config.toml
num_hidden_layers = 13
n_experts = 64
d_shared_expert = 0
hidden_act = "swiglu"
moe_layers = [1, 2, 3, 4, 5, 6, 7, 8, 9, 10, 11, 12]
balance_loss = 0.0141
init_std_router = 0.0279
lr_router = 0.0017
optimizer = "laprop"
beta1 = 0.95
max_steps = 3962
dataset = "wikipedia_en"
Below are experts of layer 2 (counted from 0) of a mixture-of-experts language model. Rows are named router (the router's row for the expert), gate (a neuron's input weights, with its number), up (a neuron's input weights, with its number) and show model dimensions 96-191. Each number is 200 + 20 x the weight over its row's rms, rounded and kept within 0 to 999.
Before each expert's rows: a language model's description of what the expert responds to. This comes from a sample of Wikipedia text that the model never trained on.

# expert 56
Description: Word-initial capital fragments
router,175,198,200,170,195,212,171,212,211,219,183,163,213,211,217,194,197,210,179,171,203,182,207,219,191,212,236,241,207,199,189,225,198,178,184,186,204,212,204,209,209,184,164,224,210,185,223,162,167,180,182,218,184,215,160,194,217,187,239,220,189,204,210,231,193,219,220,194,190,212,208,178,184,209,179,238,298,213,220,199,195,188,198,223,211,185,171,187,181,193,179,171,203,207,197,210
gate0,177,184,201,178,183,206,197,195,187,195,235,167,210,224,203,208,194,225,207,177,234,169,211,212,188,216,198,222,217,209,203,195,205,217,184,178,223,197,197,221,191,191,200,179,226,217,200,199,241,186,165,210,187,230,191,185,188,183,194,204,200,184,241,181,175,204,212,192,220,243,177,190,205,189,192,206,182,209,157,191,216,165,207,136,163,198,214,184,179,210,215,181,192,201,169,184
up0,179,212,174,196,209,207,211,199,186,210,197,191,221,195,252,183,208,219,198,197,204,207,221,194,182,215,222,224,217,201,235,212,211,230,209,187,203,194,183,195,203,177,205,195,202,177,236,232,186,167,194,216,198,197,226,158,217,180,211,170,196,177,209,207,178,223,219,205,234,218,206,171,207,222,189,214,221,213,210,178,213,183,193,154,185,178,213,193,179,202,180,212,188,203,167,212

# expert 48
Description: Relative words, digits
router,177,189,221,204,195,195,228,208,231,218,181,184,189,220,214,180,190,209,193,165,187,223,199,203,203,221,201,212,206,178,259,218,178,198,210,186,196,213,196,182,208,214,193,197,189,204,166,183,204,170,209,196,208,218,189,255,216,167,192,186,224,182,218,199,208,190,226,173,201,180,163,220,177,214,171,195,223,219,208,206,216,191,184,194,185,196,210,188,199,197,185,175,174,207,221,189
gate0,187,213,196,208,174,201,171,177,248,226,201,194,161,188,213,214,177,231,231,237,219,211,193,209,189,189,167,187,192,213,197,240,230,164,205,206,237,175,214,219,206,206,195,207,228,141,222,194,193,153,186,211,198,199,209,193,204,197,177,186,203,193,212,201,183,198,196,231,215,196,186,184,242,182,207,188,183,188,192,198,195,214,189,229,202,209,221,229,212,212,185,192,191,207,219,199
up0,149,218,224,186,198,202,148,242,206,199,192,195,166,200,203,208,188,200,202,200,225,229,158,177,222,204,206,214,204,185,223,165,219,207,217,231,195,194,183,214,194,192,207,166,219,181,230,216,212,179,182,181,252,195,201,218,198,203,175,213,223,194,196,248,196,222,182,207,182,225,195,210,173,191,196,208,194,195,188,160,207,202,226,198,197,170,217,223,185,239,195,216,219,227,175,212

# expert 20
Description: Dashes in tables
router,186,178,189,220,212,174,221,238,202,202,186,212,169,207,199,203,180,190,201,167,195,180,169,210,227,218,209,220,218,181,210,197,188,190,219,237,199,203,209,243,180,224,209,227,196,205,177,173,209,193,215,215,190,203,202,234,235,177,194,186,204,214,199,212,204,179,213,164,207,219,189,167,197,214,169,226,208,186,196,197,212,174,189,201,196,163,166,218,215,190,154,208,212,215,195,210
gate1,205,175,177,194,189,198,208,232,168,237,186,200,189,206,217,164,211,212,224,211,175,228,206,202,151,201,200,214,175,190,218,189,175,199,190,221,193,194,194,189,219,181,159,166,189,174,175,190,207,196,171,182,209,195,192,197,189,226,210,201,212,163,171,211,202,218,183,189,196,197,227,204,201,193,200,193,212,219,192,215,215,210,184,197,210,210,155,174,202,246,180,175,175,196,161,177
up1,220,182,192,210,187,199,176,183,172,190,201,208,210,177,185,191,208,183,208,264,187,218,230,214,184,175,214,187,188,201,245,182,184,186,179,232,181,182,202,153,201,176,172,163,177,158,185,204,191,207,200,170,222,208,197,188,248,179,173,211,216,217,171,202,195,207,233,186,192,197,241,189,204,192,217,196,203,232,198,207,242,195,233,187,193,191,206,211,178,177,183,205,202,224,205,179

# expert 2
Description: Digits and infobox headers
router,175,194,179,199,197,196,202,224,213,199,193,209,178,211,206,182,200,185,168,189,182,191,192,215,219,214,201,213,228,197,210,227,192,184,208,202,205,194,229,231,199,182,222,214,185,215,199,192,188,162,203,187,229,208,202,246,226,164,216,204,174,198,197,207,199,195,240,223,183,174,164,199,199,217,168,159,187,217,180,176,179,250,218,213,192,168,163,246,209,191,163,179,203,228,188,189
gate1,209,209,213,199,176,202,204,211,203,211,168,237,209,218,199,169,225,192,203,215,192,218,205,250,218,236,197,194,153,212,142,184,219,163,213,190,200,223,214,205,214,159,200,228,216,166,225,203,200,202,199,212,175,219,204,193,225,217,165,200,208,200,164,206,222,203,212,202,190,191,207,189,188,190,167,198,178,201,193,205,196,200,223,236,168,215,198,208,181,190,248,196,205,211,208,188
up1,217,177,193,228,212,186,195,177,217,232,216,183,195,206,211,165,229,221,184,165,226,179,214,184,224,194,203,220,203,209,168,226,205,233,200,169,174,203,165,197,205,209,209,194,213,192,181,206,159,163,184,198,212,208,206,213,167,176,210,190,202,160,202,222,209,184,204,198,159,187,191,197,185,173,232,208,221,190,189,193,192,175,196,174,179,188,209,228,201,195,212,200,209,168,189,218

# expert 60
Description: Of and as
router,200,197,215,194,207,182,246,231,210,191,207,174,169,219,217,225,213,235,210,170,183,199,182,196,208,203,199,211,220,219,237,239,181,193,226,204,221,158,239,233,163,241,187,195,224,165,211,185,228,173,180,195,225,191,176,196,225,201,180,159,171,174,199,197,194,214,202,189,186,207,197,179,201,182,214,225,202,202,170,233,198,206,197,173,220,175,223,177,178,194,178,175,220,196,202,227
gate5,212,171,190,184,184,167,210,188,222,213,200,198,172,223,156,185,218,225,227,179,198,197,160,215,219,171,200,207,186,215,212,212,178,168,159,155,176,203,236,200,190,236,204,181,192,208,214,209,222,174,223,187,194,243,182,194,215,206,203,190,220,211,179,231,199,151,184,211,254,205,186,246,196,188,186,202,201,209,188,196,198,202,232,140,211,211,171,188,195,200,199,213,202,197,219,228
up5,203,188,256,198,203,188,192,206,197,192,218,176,212,223,184,184,207,227,199,172,191,182,190,188,206,209,186,205,201,196,191,187,175,201,174,202,178,183,233,173,172,232,194,176,166,218,228,213,213,197,218,216,172,222,195,194,219,203,187,233,201,226,151,239,199,150,211,196,218,187,179,229,184,172,195,193,198,171,204,191,181,173,205,210,237,199,202,169,185,213,191,174,215,207,195,221

# expert 37
Description: Coordinate marks and suffixes
router,190,226,218,190,195,203,196,212,206,237,206,190,210,209,202,216,191,189,185,193,202,196,185,220,201,212,238,211,241,219,208,223,157,175,213,194,194,219,229,216,176,212,201,195,188,202,198,144,209,161,185,197,200,226,171,212,226,174,187,224,166,177,206,205,204,211,225,195,217,182,169,175,158,211,195,246,210,235,174,202,202,199,182,200,227,198,194,205,176,197,188,151,205,224,197,213
gate0,179,240,202,185,199,152,225,211,197,206,199,185,220,201,222,181,209,197,209,202,208,201,216,213,206,180,175,200,174,224,173,184,229,200,222,163,207,187,169,194,199,222,174,184,172,179,223,209,210,209,222,210,191,218,197,206,194,205,195,159,214,222,186,185,243,212,201,179,174,190,176,187,227,199,206,205,207,211,207,214,182,205,220,236,224,177,210,201,158,179,164,219,201,232,199,208
up0,226,247,175,197,207,226,200,217,184,188,191,177,239,195,222,178,207,235,195,198,189,202,215,193,191,203,195,187,189,181,197,175,211,185,226,183,203,182,211,196,169,207,176,183,168,188,165,179,203,174,219,180,212,190,197,212,194,207,186,197,212,225,178,202,187,205,216,205,206,187,231,189,190,190,196,216,212,192,187,171,209,193,199,196,189,219,170,203,170,186,206,193,242,206,173,198

# expert 36
Description: Parentheses and quotes
router,203,177,206,195,214,214,253,229,190,203,190,195,199,206,213,194,190,196,197,176,204,186,184,196,228,253,187,227,189,179,216,206,192,154,174,200,156,212,199,206,201,215,176,186,187,209,198,171,193,161,152,208,198,215,186,213,237,188,206,201,205,192,189,184,173,179,198,225,231,167,187,155,225,178,195,213,220,226,182,208,204,220,201,209,217,200,200,212,210,201,173,203,202,229,167,155
gate0,192,199,216,211,184,190,153,206,191,195,187,221,236,200,197,189,226,215,193,218,179,209,202,225,190,205,204,144,201,192,216,196,132,178,195,209,180,201,215,170,193,172,210,225,166,194,247,218,185,207,201,211,200,189,178,230,239,224,191,221,182,241,190,236,228,187,183,200,178,179,200,192,212,232,206,181,216,177,183,211,225,198,219,243,187,206,194,175,223,186,224,205,220,193,184,229
up0,226,171,195,235,198,202,225,211,176,201,178,214,180,165,184,187,224,216,217,188,200,194,225,203,175,210,228,201,206,188,250,203,197,208,203,202,182,189,243,176,224,201,203,230,197,202,204,214,209,193,157,198,180,186,201,233,237,169,149,220,187,245,182,187,216,208,180,220,213,203,202,211,195,209,232,177,228,160,171,228,190,163,220,165,174,199,205,239,179,203,218,213,195,175,176,210

# expert 63
Description: Infinitive to and particles
router,162,225,201,187,207,189,178,210,201,231,180,184,198,183,232,215,201,186,214,168,189,180,163,211,190,230,198,202,212,185,205,174,189,179,213,186,224,190,167,228,217,193,189,222,207,183,214,182,190,201,192,167,187,212,193,225,249,202,220,201,213,213,194,203,181,208,204,209,193,167,183,163,210,191,204,242,235,198,209,186,185,232,204,211,216,199,183,222,211,217,158,175,195,215,188,224
gate2,207,193,197,171,231,229,212,179,204,144,202,215,189,212,200,200,232,210,196,226,211,192,160,164,202,204,198,187,200,195,192,204,185,170,205,198,204,213,176,177,192,194,231,220,201,211,208,213,185,191,189,182,215,214,208,230,213,207,174,240,183,193,231,210,209,198,175,188,183,205,208,174,169,172,183,203,178,185,206,212,207,189,203,207,219,203,208,185,231,209,184,184,176,186,213,231
up2,226,193,213,199,255,195,201,209,217,170,242,222,226,177,181,212,237,198,203,183,170,195,211,215,192,200,248,197,180,195,210,220,179,185,238,226,172,216,199,222,214,209,216,207,207,179,196,195,180,169,207,209,195,212,202,229,221,171,196,232,194,220,217,202,209,184,205,174,181,202,214,201,211,180,216,221,184,222,234,185,208,173,257,196,173,214,168,183,190,210,192,201,174,203,190,192

# expert 53
Description: Quantifiers and ordinals
router,194,210,186,182,210,174,195,233,217,216,186,202,195,196,209,216,227,175,167,175,199,201,185,230,249,234,219,209,229,189,197,208,197,210,191,214,195,222,199,230,190,197,211,220,201,204,189,174,198,190,189,240,200,196,173,203,216,186,187,181,198,216,204,225,202,183,191,196,200,195,185,188,165,231,199,236,217,199,233,202,145,214,195,220,180,178,180,195,170,194,182,217,251,232,181,185
gate1,212,141,158,199,205,176,165,209,196,187,180,219,245,203,191,228,198,225,177,188,198,216,163,218,195,209,171,195,198,201,231,213,162,190,194,167,197,155,213,219,189,210,256,199,217,223,216,207,217,190,207,153,221,222,180,195,211,156,194,202,181,201,212,227,190,206,189,194,182,221,203,199,231,178,200,177,214,188,231,202,189,210,192,230,216,200,189,196,192,241,211,207,187,217,167,200
up1,177,227,220,208,202,195,252,171,194,207,222,172,186,211,210,178,188,217,213,192,233,192,191,188,202,198,180,240,231,193,197,202,222,224,220,162,203,213,213,232,195,178,197,202,207,180,182,175,209,187,202,195,179,207,211,180,218,189,191,237,191,231,219,172,226,211,239,202,196,186,208,183,180,221,222,220,222,184,141,185,176,222,190,202,179,194,180,208,197,173,175,160,205,198,203,181

# expert 26
Description: Possessives and capital initials
router,169,189,197,192,190,186,194,227,223,235,223,201,176,161,200,205,185,157,187,173,177,219,208,232,224,224,213,205,191,203,210,225,157,189,208,190,193,201,206,197,176,215,228,210,203,187,168,163,189,168,192,207,182,188,186,218,234,168,188,200,198,203,225,200,208,211,203,201,206,183,195,189,191,214,185,211,218,187,207,170,245,219,194,214,183,184,178,191,198,242,174,210,174,228,203,191
gate2,175,226,176,187,204,227,191,239,176,226,179,211,202,213,202,194,219,206,214,197,177,231,206,156,161,198,234,239,198,245,229,210,189,183,205,175,192,207,190,212,190,198,202,227,205,179,191,170,208,194,192,196,191,183,211,199,235,208,221,240,188,176,212,212,207,169,213,210,197,210,195,203,209,216,177,201,241,224,207,203,179,186,164,228,200,208,193,208,180,209,205,208,225,209,209,199
up2,230,161,198,228,197,178,185,189,253,166,208,196,198,174,210,242,183,210,213,198,216,190,195,215,200,193,150,180,189,189,203,182,203,210,182,199,223,215,197,204,217,229,203,181,211,242,202,235,169,195,222,223,220,214,205,207,155,172,165,185,206,213,178,179,209,190,173,169,168,196,167,210,232,195,232,178,163,210,207,198,202,204,184,188,195,169,203,216,239,194,180,194,203,186,226,191

# expert 39
Description: Names and roles
router,173,198,215,185,183,188,182,239,205,198,205,185,190,209,193,208,211,175,184,173,173,189,171,226,197,203,230,232,193,190,217,217,204,178,179,205,177,189,207,215,188,229,222,213,194,213,225,180,199,199,196,180,201,208,163,241,202,160,182,174,180,163,197,207,187,187,213,187,147,178,182,183,194,224,194,219,207,228,208,195,189,226,173,216,187,179,201,201,227,214,203,198,181,214,210,183
gate0,188,193,164,202,169,220,199,251,196,227,211,189,187,163,184,201,173,202,186,205,160,188,203,207,168,218,211,199,207,217,183,224,205,167,182,201,189,186,221,234,211,214,214,181,215,189,216,167,184,173,198,220,202,192,173,224,205,177,191,214,200,220,196,224,239,176,210,154,179,209,202,174,204,221,207,190,213,184,213,217,171,191,241,225,163,195,205,248,208,222,220,208,186,173,195,207
up0,196,185,193,223,162,212,180,221,208,169,229,159,218,198,194,165,221,224,189,202,169,176,210,224,158,205,185,165,216,202,213,194,190,211,167,210,179,202,228,214,192,242,216,239,195,204,214,193,193,223,214,223,202,172,192,223,181,174,183,205,176,202,182,194,243,184,190,151,170,183,225,179,194,223,201,184,216,183,201,184,185,203,216,195,173,221,216,217,216,197,214,203,183,199,183,237

# expert 35
Description: Space before table numbers
router,194,184,185,174,183,162,223,210,202,214,171,185,187,211,209,188,221,166,181,188,209,194,183,205,187,201,200,245,215,205,215,208,167,189,183,187,205,217,208,226,222,211,200,206,214,201,171,188,198,179,173,181,218,232,149,215,198,188,210,202,180,196,195,204,186,170,222,203,207,202,195,211,176,199,213,187,257,222,219,195,215,193,155,227,190,191,157,191,177,205,186,160,193,238,190,196
gate1,200,200,217,187,225,195,194,208,210,225,166,191,246,212,205,191,150,189,176,174,216,167,193,202,226,196,199,204,224,186,172,215,187,196,202,152,173,177,190,212,205,192,198,196,225,198,189,199,188,185,217,174,163,193,175,194,194,174,191,172,214,214,205,159,173,163,219,188,210,198,166,214,230,210,196,155,218,189,204,195,215,205,202,217,223,185,204,171,199,226,189,211,172,193,227,187
up1,206,219,198,215,190,170,232,230,194,174,208,197,213,208,212,223,163,192,196,203,202,175,201,194,179,207,205,194,216,197,193,189,184,178,199,188,177,181,204,166,190,191,173,205,197,235,195,241,196,187,217,221,175,160,207,222,177,216,186,200,177,145,197,174,191,201,178,225,214,207,180,211,182,187,209,165,183,193,186,189,192,186,187,248,202,181,190,180,188,214,195,195,182,199,192,176

# expert 1
Description: Quotes and section heads
router,154,214,216,163,204,223,204,234,217,209,239,220,175,194,201,204,197,212,197,208,195,192,206,199,201,200,213,240,204,193,198,182,194,200,227,201,184,202,186,248,195,244,196,183,229,204,200,153,179,170,171,201,161,189,231,230,261,197,186,178,146,207,194,221,202,192,217,183,208,207,165,192,197,195,180,223,204,191,195,201,193,202,186,195,195,188,174,211,192,152,168,200,200,203,207,184
gate0,186,204,207,189,206,215,190,224,178,199,204,181,222,220,201,223,199,176,190,223,196,217,218,223,167,197,174,217,185,186,217,246,225,172,199,210,174,189,240,204,201,189,157,182,248,182,193,196,240,218,208,191,189,196,213,215,210,194,208,194,191,219,212,192,181,187,189,203,210,179,184,195,183,182,212,226,226,218,170,217,210,182,173,203,188,179,198,161,200,192,199,219,198,201,171,176
up0,222,173,195,191,133,194,197,179,189,187,205,161,215,244,209,231,198,187,219,215,192,206,253,200,187,187,199,177,206,184,224,235,181,215,175,201,199,208,215,182,191,201,193,196,212,223,193,193,231,227,198,217,187,146,207,191,182,203,193,204,220,201,196,205,182,203,179,226,212,204,188,204,188,205,245,202,223,242,159,204,214,204,199,185,216,182,233,212,199,216,181,201,190,206,198,157

# expert 16
Description: Table row ends, suffixes
router,198,185,230,184,188,201,202,216,223,197,215,211,205,184,260,226,190,188,193,179,198,241,222,237,216,194,223,212,182,197,209,208,209,183,185,214,212,170,208,185,206,232,215,192,198,181,193,159,224,165,195,213,222,218,169,214,217,158,220,195,185,186,175,176,186,211,233,208,172,185,212,189,201,210,184,193,209,217,212,200,209,212,169,199,221,196,176,219,177,167,197,157,174,206,245,168
gate1,194,206,197,216,194,175,211,232,207,194,197,223,155,194,230,228,171,232,211,222,233,213,216,233,210,197,249,182,203,187,174,215,189,206,165,189,226,194,193,215,203,202,194,199,228,179,202,206,207,181,216,220,169,189,198,207,226,165,202,173,180,211,187,201,171,250,212,217,166,196,226,209,183,206,224,206,191,184,187,195,193,190,156,209,147,211,181,173,207,221,195,215,195,188,200,181
up1,178,235,196,183,195,219,210,186,168,196,184,188,220,204,178,175,195,185,168,190,171,175,197,204,161,214,166,218,198,232,213,157,213,180,226,225,195,212,240,180,225,205,215,206,170,195,211,205,186,216,180,192,210,197,213,213,169,230,178,179,188,207,226,189,195,151,159,190,235,200,185,194,199,197,189,191,225,199,244,173,191,207,217,172,256,196,209,219,188,191,200,169,218,225,209,206

# expert 62
Description: Conjunctions and list joiners
router,187,165,211,194,220,178,206,221,224,229,171,202,223,192,225,190,253,192,191,154,207,197,212,211,226,196,194,191,189,206,205,206,167,186,195,187,187,197,182,244,199,187,173,210,181,213,219,198,222,171,199,180,177,223,194,187,212,182,241,212,166,204,189,182,229,207,224,212,202,190,165,211,188,176,223,195,217,189,221,212,221,165,171,227,223,177,216,211,194,163,175,206,204,233,195,166
gate0,217,193,175,202,189,214,214,184,208,208,197,200,208,192,216,185,187,193,188,224,233,214,252,207,174,188,203,214,204,167,185,202,168,214,177,237,186,196,159,192,198,174,195,188,206,171,188,200,199,197,207,205,215,185,223,207,168,181,214,190,211,217,191,219,226,177,191,205,229,226,210,220,221,233,208,218,209,211,215,225,238,183,214,218,189,195,169,223,179,192,193,172,206,190,218,207
up0,202,181,173,193,234,233,209,211,203,192,185,211,201,225,183,236,195,232,205,181,188,226,187,194,194,177,206,210,190,213,209,208,204,195,171,203,222,199,190,215,193,216,206,207,216,196,168,174,204,221,174,178,223,218,208,177,193,138,179,172,186,151,226,213,218,208,192,168,183,155,220,190,205,186,192,215,197,223,184,194,195,199,181,170,209,192,200,189,205,201,216,231,247,197,214,214

# expert 14
Description: Table pipes and between
router,207,205,193,175,213,199,229,231,198,208,193,226,182,209,233,209,203,182,140,186,194,199,186,238,212,202,194,193,205,193,206,220,182,183,193,233,162,193,230,206,202,203,232,197,203,195,192,157,185,178,196,219,189,195,167,230,213,167,179,179,225,202,192,216,200,184,213,185,195,183,197,203,167,198,173,196,210,215,222,187,165,219,209,182,186,197,156,221,204,194,163,166,181,213,180,200
gate1,184,219,198,211,201,185,164,214,208,202,186,199,204,231,212,198,172,232,198,194,232,227,235,225,206,181,194,211,224,200,170,242,216,208,202,195,227,237,202,210,172,195,211,206,209,232,214,195,205,149,210,214,217,201,204,175,197,204,197,207,212,220,223,243,222,173,244,239,227,187,198,177,201,239,214,180,182,221,207,207,172,235,184,218,231,193,181,182,169,181,192,164,171,205,219,198
up1,194,222,182,209,233,197,222,192,203,187,152,218,182,225,197,210,148,193,198,188,250,199,212,227,188,201,202,178,207,226,173,205,241,178,233,194,228,218,189,192,217,166,217,178,223,191,214,224,201,169,220,208,187,214,202,187,218,183,230,185,194,232,220,208,213,151,217,209,246,190,188,225,200,223,181,201,194,220,190,193,174,229,186,212,216,197,180,215,183,177,160,195,176,231,192,193

# expert 50
Description: Sentence-opening words
router,216,226,217,171,195,179,213,228,204,197,222,196,185,203,221,208,238,196,190,192,201,189,167,217,205,223,208,227,212,185,202,169,186,177,199,196,209,213,195,236,184,209,211,227,196,174,206,184,181,171,228,194,190,219,166,214,208,154,196,222,197,192,198,186,180,181,225,210,192,204,205,143,189,213,192,230,210,200,216,210,205,248,208,234,205,161,150,218,195,182,179,189,171,204,244,190
gate2,223,193,208,208,174,174,203,178,222,190,168,227,209,197,179,208,197,155,197,207,169,210,184,229,185,238,185,218,176,183,194,205,185,206,247,200,185,216,185,214,190,217,200,162,203,224,184,213,177,233,203,199,176,176,187,226,221,191,200,198,216,180,206,225,225,216,201,189,219,195,189,250,165,212,221,229,164,246,188,216,214,208,176,194,172,188,202,182,217,211,195,212,191,202,192,157
up2,198,204,233,222,177,204,194,198,191,188,183,187,178,191,199,215,181,205,208,167,207,236,196,217,199,201,165,206,196,207,175,208,165,227,197,202,209,213,206,187,191,171,200,183,208,216,198,202,237,182,223,217,194,167,212,214,183,205,223,186,203,186,182,194,207,193,185,172,244,201,171,206,214,182,221,224,205,199,198,197,211,207,205,221,220,206,178,212,181,159,204,195,236,218,176,200

# expert 33
Description: Year range dashes
router,220,213,231,214,225,203,203,236,216,244,195,202,177,216,230,204,226,165,160,213,162,184,183,204,237,229,193,214,224,214,229,218,195,186,200,214,219,202,201,201,185,237,194,197,177,169,200,135,175,173,223,164,200,214,195,199,231,169,205,193,193,198,215,188,178,190,205,161,199,173,150,185,213,184,188,185,225,201,209,206,200,199,194,205,197,159,175,216,212,190,159,173,190,202,202,218
gate5,219,189,204,182,193,223,181,207,188,216,183,195,206,188,206,223,186,219,203,182,213,198,201,219,188,203,219,239,172,193,187,217,232,200,192,220,202,209,184,218,229,168,192,171,219,184,183,192,206,211,181,215,199,198,207,191,163,222,218,192,165,226,210,186,181,193,178,241,191,193,176,243,198,173,218,195,177,203,206,198,203,188,193,201,189,199,220,210,186,159,201,153,181,208,215,180
up5,151,200,200,214,219,208,197,232,149,223,199,192,228,218,211,189,156,211,223,191,215,205,218,191,206,227,243,228,181,235,217,178,220,228,191,169,214,190,180,175,203,187,199,204,193,184,213,191,186,171,179,190,213,179,200,165,174,202,213,183,164,177,185,172,239,198,211,245,202,220,183,239,216,227,176,217,218,196,199,188,218,192,151,201,211,197,211,220,193,188,218,205,191,212,210,162

# expert 38
Description: Mid-word name fragments
router,194,226,209,183,214,188,212,241,182,211,177,184,185,186,240,197,203,249,198,191,192,213,209,233,190,229,222,210,200,236,197,221,195,181,208,210,174,230,222,203,200,212,160,217,237,200,225,167,227,168,195,197,235,219,166,192,217,206,217,197,206,178,226,206,176,203,164,181,194,160,203,223,166,204,177,189,235,208,196,209,187,230,184,225,219,172,190,191,212,199,176,210,201,205,209,208
gate5,200,203,211,191,205,192,209,180,201,203,195,206,195,186,223,193,220,200,186,182,195,195,176,198,211,191,185,215,192,226,216,179,232,167,215,248,230,193,236,209,179,179,171,203,220,240,202,186,220,220,235,169,232,199,202,195,227,204,202,266,184,194,218,225,178,214,210,171,191,208,202,199,202,184,182,238,199,224,192,186,191,195,224,238,199,192,188,215,225,208,184,182,241,218,169,198
up5,244,163,216,263,185,206,201,197,186,185,187,193,223,201,183,235,168,166,184,196,239,191,177,180,191,201,183,194,179,203,190,179,184,209,202,147,177,196,230,198,197,220,198,170,204,194,212,205,193,187,205,194,172,207,207,199,184,203,213,197,182,186,198,182,182,194,199,240,196,214,183,190,229,206,211,166,180,185,225,203,186,219,229,194,207,191,226,204,197,180,218,197,176,172,195,192

# expert 52
Description: Articles after verbs
router,210,210,212,196,216,218,214,217,201,225,209,230,156,216,225,207,203,156,171,177,183,244,192,248,212,216,219,210,210,213,216,216,191,188,182,200,217,240,209,202,219,188,196,215,202,244,189,193,219,201,190,192,213,209,193,233,237,201,184,174,194,212,198,234,201,214,204,181,178,176,182,178,186,245,184,231,211,222,207,202,188,206,176,170,198,196,161,217,193,147,191,191,205,239,175,186
gate0,206,199,201,230,194,232,197,245,188,204,166,200,195,213,198,196,172,200,234,199,201,205,221,228,241,241,235,207,206,185,212,176,189,173,228,229,204,186,219,185,175,201,218,226,224,189,195,177,203,167,138,179,191,228,211,200,208,199,199,207,220,230,219,178,224,194,229,203,204,206,186,203,225,192,217,215,206,184,198,213,202,186,227,205,187,211,208,213,183,181,189,202,201,203,186,210
up0,192,206,192,192,173,229,203,226,191,191,174,218,179,205,172,173,154,165,223,194,190,228,220,220,216,253,217,199,214,176,193,168,182,186,225,193,199,183,189,217,168,178,211,211,202,203,192,205,212,155,170,227,202,201,231,192,185,216,201,176,189,226,202,188,266,171,216,190,205,201,203,203,202,202,208,218,195,184,190,185,178,203,195,189,200,215,217,175,160,194,219,204,215,194,171,178

# expert 49
Description: Articles a/an, P/M pieces
router,213,203,197,203,192,213,204,236,212,227,172,207,191,195,227,175,206,208,183,207,185,214,193,229,207,209,180,212,201,215,209,220,191,149,219,205,200,222,214,199,173,235,164,236,192,212,180,147,198,191,212,211,184,183,200,215,237,185,197,194,188,227,190,237,171,212,204,174,205,167,197,164,191,230,202,174,234,209,227,200,213,208,194,212,177,159,183,195,192,188,186,187,172,235,189,217
gate5,206,212,214,195,212,217,202,216,227,211,184,172,179,220,188,193,204,209,239,229,203,178,193,234,227,214,207,189,209,185,186,149,224,240,223,192,223,162,213,217,183,223,196,202,162,210,195,210,204,152,199,214,183,237,199,203,204,204,194,185,233,232,214,195,204,201,200,223,168,185,191,164,166,186,191,188,194,190,215,234,190,216,214,180,186,213,177,231,208,249,200,185,240,211,213,218
up5,164,205,215,216,224,217,235,208,236,205,189,215,197,212,186,194,208,220,226,203,223,194,196,199,211,190,161,180,198,168,149,183,216,231,214,198,206,170,208,203,213,155,166,175,173,195,171,232,201,187,211,190,203,225,226,193,206,229,194,175,195,239,238,165,222,179,199,211,178,199,219,168,191,188,200,199,207,213,201,193,205,216,205,211,179,230,204,203,219,219,226,196,201,208,195,216

# expert 43
Description: Preposition in, initials
router,212,183,202,162,181,189,239,194,199,219,201,200,198,170,240,221,187,192,173,198,203,203,190,230,171,202,232,200,222,210,228,226,174,163,216,190,206,185,191,182,212,241,175,243,208,160,182,192,189,180,157,183,163,223,158,218,224,194,202,193,178,227,200,184,205,204,200,192,204,187,192,179,217,215,174,177,245,206,187,210,198,199,208,231,207,170,198,208,191,201,184,160,208,207,209,213
gate2,182,197,185,189,233,155,202,191,172,223,186,177,239,216,201,221,196,218,211,178,212,177,214,220,184,175,225,186,184,189,229,202,188,230,201,172,230,180,215,202,216,227,226,200,180,229,206,210,204,204,182,227,194,224,217,242,172,203,216,197,183,204,216,177,197,220,236,203,195,213,209,212,218,187,218,209,206,186,217,240,187,166,209,198,240,224,165,194,196,204,210,163,189,205,190,176
up2,197,203,206,189,197,221,192,234,198,177,186,211,166,196,222,178,233,218,245,216,193,213,177,216,189,184,221,241,166,202,161,206,190,168,186,230,209,219,181,187,195,152,184,208,192,205,202,198,190,206,242,173,181,192,173,203,265,197,217,217,223,208,194,230,187,172,205,221,213,191,180,204,173,193,185,200,201,199,200,203,211,239,165,189,190,189,238,217,216,168,188,231,234,202,215,212